{"n_layer": 12, "d_model": 384, "n_experts": 128, "experts_per_token": 8, "d_expert": 48, "d_shared_expert": 0, "activation": "squared_relu", "moe_layers": [0, 1, 2, 3, 4, 5, 6, 7, 8, 9, 10, 11], "router_score": "sigmoid", "normalize_top_k": true, "routed_scale": 2.5, "balance_loss": 0.00702, "balance_bias": false, "init_std_router": 0.0251, "lr_router": 0.00051, "vocab_size": 16384, "norm": "rmsnorm", "norm_eps": 1e-05, "tie_embeddings": "early", "optimizer": "muon_variant", "lr": 0.0122, "beta1": 0.95, "batch_tokens": [32768, 65536, 98304], "seq_len": 1024, "train_tokens": 330300000, "steps": 5241, "dataset": "wikipedia_en"}
Below are experts of layer 7 (counted from 0) of a mixture-of-experts language model. Rows are named router (the router's row for the expert), up (a neuron's input weights, with its number), down (a neuron's output weights, with its number) and show model dimensions 192-255. Each number is 50 + 15 x the weight over its row's rms, rounded and kept within 0 to 99.
After each expert's rows: "mostly gets" lists some tokens that are sent to it at least half of the time. This comes from a sample of Wikipedia text that the model never trained on.

# expert 19
router:63 62 68 64 71 66 33 71 60 27 62 48 70 54 58 64 46 54 68 69 50 34 32 32 70 40 40 38 69 67 74 58 63 52 48 66 73 63 41 60 68 36 30 78 56 65 60 43 66 67 66 61 46 32 51 34 48 50 59 67 47 50 64 68
up0:50 69 32 52 19 38 51 43 35 40 80 55 76 10 39 46 50 72 42 55 65 55 73 50 58 43 19 91 27 43 45 22 47 24 58 52 49 27 50 49 42 65 56 26 43 58 56 45 51 35 41 67 56 54 26 73 54 58 47 41 68 51 45 45
down0:43 45 72 55 52 37 50 59 66 31 53 34 25 36 56 33 43 60 59 50 44 76 50 49 54 44 31 16 74 59 47 53 49 25 58 66 75 48 20 64 45 60 53 62 53 46 69 22 37 49 43 61 71 34 71 77 54 35 24 38 41 47 58 67
mostly gets: " total", " ISBN", " RUS", " new", " Since", " old"

# expert 112
router:50 58 80 83 68 59 30 74 70 35 62 57 65 51 57 61 44 54 65 64 57 37 39 34 69 29 39 32 72 69 74 62 67 57 58 47 64 58 24 56 66 39 32 63 47 68 63 37 70 57 66 40 45 23 52 38 47 59 60 64 48 51 61 73
up0:50 69 32 52 19 38 51 43 35 40 80 55 76 10 39 46 50 72 42 55 65 55 73 50 58 43 19 91 27 43 45 22 47 24 58 52 49 27 50 49 42 65 56 26 43 58 56 45 51 35 41 67 56 54 26 73 54 58 47 41 68 51 45 45
down0:43 45 72 55 52 37 50 59 66 31 53 34 25 36 56 33 43 60 59 50 44 76 50 49 54 44 31 16 73 59 47 53 49 25 58 66 75 48 20 64 45 61 53 62 52 46 69 23 37 49 43 61 71 34 71 77 54 35 25 38 41 47 58 67
mostly gets: "ably", "ated", "ially", " initially", " Live", " The"

# expert 1
router:61 59 72 69 76 70 34 74 60 29 64 63 68 53 72 64 48 59 62 77 50 37 19 37 62 43 41 35 67 74 75 75 58 58 54 59 75 68 45 48 60 43 46 75 44 63 62 41 80 65 47 43 28 31 66 33 42 42 61 70 66 48 56 65
up0:50 69 32 52 19 37 51 42 36 40 80 55 76 10 38 45 50 72 42 55 65 55 74 50 58 43 19 91 27 44 45 21 47 25 58 52 48 27 50 49 43 65 56 27 42 58 57 44 51 35 41 67 55 54 25 74 53 59 46 41 68 51 45 46
down0:43 45 73 55 52 37 50 59 65 31 53 34 24 36 56 33 43 60 60 50 43 76 50 49 54 44 31 16 73 58 47 53 49 25 59 66 74 48 20 64 44 60 53 62 53 46 68 23 36 49 42 61 71 35 71 77 54 35 24 38 41 47 58 68
mostly gets: " take", " sl", " held", " sw", " h", " List"

# expert 17
router:50 50 68 61 71 68 35 62 64 34 65 57 75 52 52 62 35 49 62 67 57 34 22 26 67 31 30 39 69 67 69 60 66 62 59 52 66 57 20 60 64 46 39 70 42 59 60 47 67 61 66 44 49 26 66 25 54 51 57 71 54 54 71 72
up0:50 69 32 52 19 38 51 43 35 40 80 55 76 10 39 46 50 72 42 55 65 55 73 50 58 43 19 91 28 43 45 22 47 24 58 52 49 27 50 49 42 65 56 26 43 58 56 45 51 35 41 67 56 54 26 73 54 59 47 41 68 51 45 45
down0:43 45 72 55 52 37 50 59 66 31 53 34 25 36 56 33 43 60 59 50 44 76 50 49 54 44 31 16 74 59 47 53 49 25 58 66 75 48 20 64 45 60 53 62 53 46 69 23 37 49 43 61 71 34 71 77 54 35 24 38 41 47 58 67
mostly gets: "\",", ".\"", "\".", "\"\n", ",\"", "\""

# expert 36
router:62 65 61 58 71 66 37 64 68 33 59 50 68 63 61 73 40 58 78 62 58 26 36 26 65 37 46 42 63 67 65 52 58 51 45 51 73 66 36 47 54 41 43 70 50 63 52 33 69 61 66 59 24 50 59 36 53 45 57 71 45 47 73 67
up0:50 69 32 52 19 38 51 43 35 40 80 55 76 11 39 46 50 72 42 55 65 55 73 50 58 43 19 91 27 43 45 22 47 24 58 52 49 27 50 49 42 65 56 26 43 58 56 45 51 35 41 67 56 54 26 73 54 58 47 41 68 51 45 45
down0:43 45 72 55 52 37 50 59 66 31 53 34 25 36 56 33 43 60 59 50 44 76 50 49 54 44 31 16 74 59 47 53 49 25 58 66 75 48 20 64 45 60 53 62 52 46 69 23 37 49 43 61 71 34 71 77 54 35 24 38 41 47 58 67
mostly gets: " km", "History", " yards", " million", "Species", "000"

# expert 21
router:56 60 65 68 74 78 29 69 78 41 71 69 69 67 66 56 51 48 71 69 54 30 31 20 73 37 38 31 61 54 76 44 64 46 49 60 73 63 49 50 65 49 30 57 44 60 71 34 70 68 71 27 42 32 69 29 57 56 59 62 47 54 73 66
up0:50 69 32 52 19 38 51 43 35 40 80 55 76 10 39 46 50 72 42 55 65 55 73 50 58 43 19 91 28 43 45 22 47 24 58 52 49 27 50 49 42 65 56 26 43 58 56 45 51 35 41 67 56 54 26 73 54 59 47 41 68 51 45 45
down0:43 45 72 55 52 37 50 59 66 31 53 34 25 36 56 33 43 60 59 50 44 76 50 49 54 44 31 16 74 59 47 53 49 25 58 66 75 48 20 64 45 60 53 62 53 46 69 23 37 49 43 61 71 34 71 77 54 35 24 38 41 47 58 67
mostly gets: " into", " began", " early", " entered", " caused", " believed"

# expert 49
router:67 63 79 40 77 63 33 71 60 28 71 70 77 60 60 72 33 42 61 63 53 32 22 34 67 46 37 33 67 63 69 62 66 55 51 53 58 50 41 50 72 40 40 66 50 61 76 44 58 69 59 42 38 33 68 27 55 55 53 74 46 51 52 65
up0:50 69 32 52 19 38 51 43 35 40 80 55 76 10 39 46 50 72 42 55 65 55 73 50 58 43 19 91 27 43 45 22 47 24 58 52 49 27 50 49 42 65 56 26 42 58 56 45 51 35 41 67 56 54 26 73 54 59 47 41 68 51 45 45
down0:43 45 72 55 52 37 50 59 66 31 53 34 25 36 56 33 43 60 59 50 44 76 50 49 54 44 30 16 74 59 47 53 49 25 58 66 75 48 20 64 45 60 53 62 53 46 69 23 37 49 43 61 71 34 71 77 54 35 24 38 41 47 58 67
mostly gets: " t", " List", " Ar", " st", " z", " Ph"

# expert 34
router:51 55 74 58 60 65 29 60 70 36 62 44 65 51 53 70 63 56 68 72 45 27 27 18 64 34 42 36 66 72 67 53 63 46 42 57 67 64 28 56 66 35 29 65 55 63 57 46 66 75 59 61 34 31 74 34 49 45 55 66 52 44 62 74
up0:50 69 32 52 19 38 51 43 35 40 80 55 76 10 39 46 50 72 42 55 65 55 73 50 58 43 19 91 28 43 45 22 47 24 58 52 49 27 50 49 42 65 56 26 42 58 56 45 51 35 41 67 56 54 26 73 54 59 47 41 68 51 45 45
down0:43 45 72 55 52 37 50 59 66 31 53 34 25 36 56 33 43 60 59 50 44 76 50 49 54 44 31 16 74 59 47 53 49 25 58 66 75 48 20 64 45 60 53 62 53 46 69 23 37 49 43 61 71 34 71 77 54 35 24 38 41 47 58 67
mostly gets: " U", " ARG", " FW", " FC", " You", " She"

# expert 7
router:47 70 67 58 68 61 27 69 64 53 56 48 60 56 57 56 53 46 72 65 54 26 29 34 67 38 41 40 66 70 68 53 65 52 52 56 67 62 31 57 69 33 23 69 55 70 67 38 62 65 69 55 33 28 66 38 48 49 56 74 46 48 52 70
up0:50 69 32 52 19 38 51 43 35 40 80 55 76 10 39 46 50 72 42 55 65 55 73 50 58 43 19 91 27 43 45 22 47 24 58 52 49 27 50 49 42 65 56 26 43 58 56 45 51 35 41 67 56 54 26 73 54 58 47 41 68 51 45 45
down0:43 45 72 55 52 37 50 59 66 31 53 34 25 36 56 33 43 60 59 50 44 76 50 49 54 44 31 16 74 59 47 53 49 25 58 66 75 48 20 64 45 60 53 62 53 46 69 23 37 49 43 61 71 34 71 77 54 35 24 38 41 47 58 67
mostly gets: " pre", " best", "-M", " most", "-l", " appointed"

# expert 42
router:42 62 73 60 77 77 29 66 74 47 58 64 72 59 68 66 36 54 66 61 48 36 29 35 70 33 49 27 71 77 72 65 65 51 53 67 69 65 28 59 71 37 32 59 53 67 61 27 65 68 69 37 44 32 71 30 45 45 45 63 46 55 62 71
up0:50 69 32 52 19 38 51 43 35 40 80 55 76 11 39 46 50 72 42 55 65 55 73 50 58 43 19 91 27 43 45 22 47 24 58 52 49 27 50 49 42 65 56 26 43 58 56 45 51 35 41 67 56 54 26 73 54 58 47 41 68 51 45 45
down0:43 45 72 55 52 37 50 59 66 31 53 34 25 36 56 33 43 60 59 50 44 76 50 49 54 44 31 16 74 59 47 53 49 25 58 66 75 48 20 64 45 61 53 62 53 46 69 23 37 49 43 61 71 34 71 77 54 35 24 38 41 47 58 67
mostly gets: " an", " n", " a", " make", " San", " provides"

# expert 70
router:50 62 68 50 72 74 29 61 52 24 66 60 64 59 62 71 52 55 66 74 54 36 33 26 65 39 38 37 69 64 64 63 68 57 45 61 74 64 34 61 75 40 34 70 46 60 63 31 77 76 65 45 38 30 60 30 42 44 56 70 49 44 65 74
up0:50 69 32 52 19 38 51 43 35 40 80 55 76 10 39 46 50 72 42 55 65 55 73 50 58 43 19 91 27 43 45 22 47 24 58 52 49 27 50 49 42 65 56 26 43 58 56 45 51 35 41 67 56 54 26 73 54 59 47 41 68 51 45 45
down0:43 45 72 55 52 37 50 59 66 31 53 34 25 36 56 33 43 60 59 50 44 76 50 49 54 44 31 16 73 59 47 53 49 25 58 66 75 48 20 64 45 61 53 62 52 46 69 23 37 49 43 61 71 34 71 77 54 35 24 38 41 47 58 67
mostly gets: " F", " Pol", " Ch", " Mr", "č", "е"

# expert 105
router:49 67 65 63 65 61 28 61 67 35 59 49 79 61 63 72 46 55 74 79 60 26 34 26 67 44 52 36 63 54 52 59 72 65 55 52 71 60 42 62 69 45 53 69 62 59 76 32 71 71 64 43 48 35 53 27 38 51 52 72 64 55 72 72
up0:50 69 32 52 19 38 51 43 35 40 80 55 76 10 39 46 50 72 42 55 65 55 73 50 58 43 19 91 27 43 45 22 47 24 58 52 49 27 50 49 42 65 56 26 43 58 56 45 51 35 41 67 56 54 26 73 54 58 47 41 68 51 45 45
down0:43 45 72 55 52 37 50 59 66 31 53 34 25 36 56 33 43 60 59 50 44 76 50 49 54 44 30 16 74 59 47 53 49 25 58 66 75 48 20 64 45 60 53 62 53 46 69 23 37 49 43 61 71 34 71 77 54 35 24 38 41 47 58 67
mostly gets: " ex", " different", " Born", " Ex", " double", " higher"

# expert 64
router:52 61 76 58 74 65 26 68 69 31 58 53 62 52 49 59 42 43 70 66 59 33 37 20 67 37 32 39 63 66 74 62 67 57 46 55 72 69 41 48 70 47 36 60 56 63 64 38 73 70 66 51 32 37 72 34 52 57 60 74 41 46 66 67
up0:50 69 32 52 19 38 51 43 35 40 80 55 76 10 39 46 50 72 42 55 65 55 73 50 58 43 19 91 28 43 45 22 47 24 58 52 49 27 50 49 42 65 56 26 43 58 56 45 51 35 41 67 56 54 26 73 54 58 47 41 68 51 45 45
down0:43 45 72 55 52 37 50 59 66 31 53 34 25 36 56 33 43 60 59 50 44 76 50 49 54 44 30 16 74 59 47 53 49 25 58 66 75 48 20 64 45 60 53 62 52 46 69 23 37 49 43 61 71 34 71 77 54 35 24 38 41 47 58 67
mostly gets: " while", "-f", " continued", " based", " active", "f"

# expert 57
router:61 62 73 58 59 59 36 57 64 21 65 61 68 53 57 63 49 50 64 76 60 16 27 36 58 39 38 39 70 71 65 66 61 63 60 59 73 53 29 68 66 46 34 67 57 59 74 31 69 67 68 45 44 25 60 26 54 54 52 61 55 40 63 75
up0:50 69 32 52 19 38 51 43 35 40 80 55 76 10 39 46 50 72 42 55 65 55 73 50 58 43 19 91 28 43 45 22 47 24 58 52 49 27 50 49 42 65 56 26 43 58 56 45 51 35 41 67 56 54 26 73 54 58 47 41 68 51 45 45
down0:43 45 72 55 52 37 50 59 66 31 53 34 25 36 56 33 43 60 59 50 44 76 50 49 54 44 31 16 73 59 47 53 49 25 58 66 75 48 20 64 45 60 53 62 52 46 69 23 37 49 43 61 71 34 71 77 54 35 24 38 41 47 58 67
mostly gets: " Mc", " h", " Ta", " William", " Le", " c"

# expert 72
router:57 67 75 63 72 55 35 63 78 34 62 51 74 55 62 66 49 48 75 70 50 37 37 41 63 43 54 37 70 57 58 52 70 53 53 58 68 63 19 57 59 45 31 72 57 51 55 33 61 55 65 59 37 34 63 34 45 55 47 79 44 45 67 72
up0:52 67 34 53 20 39 50 44 34 42 80 56 77 11 40 47 49 71 41 53 66 54 72 49 56 41 18 89 28 43 45 23 47 24 60 51 49 26 48 50 42 65 55 25 43 57 57 46 50 36 40 65 57 53 27 72 55 59 48 41 69 51 45 46
down0:43 45 72 55 52 37 50 59 66 31 53 34 25 36 56 33 43 60 59 50 44 76 50 49 54 44 31 16 74 59 47 53 49 25 58 66 75 48 20 64 45 61 53 62 52 46 69 23 37 49 43 61 71 34 71 77 54 36 25 38 41 47 58 67
mostly gets: "″E", " km", "″W", " Votes", " half", " outside"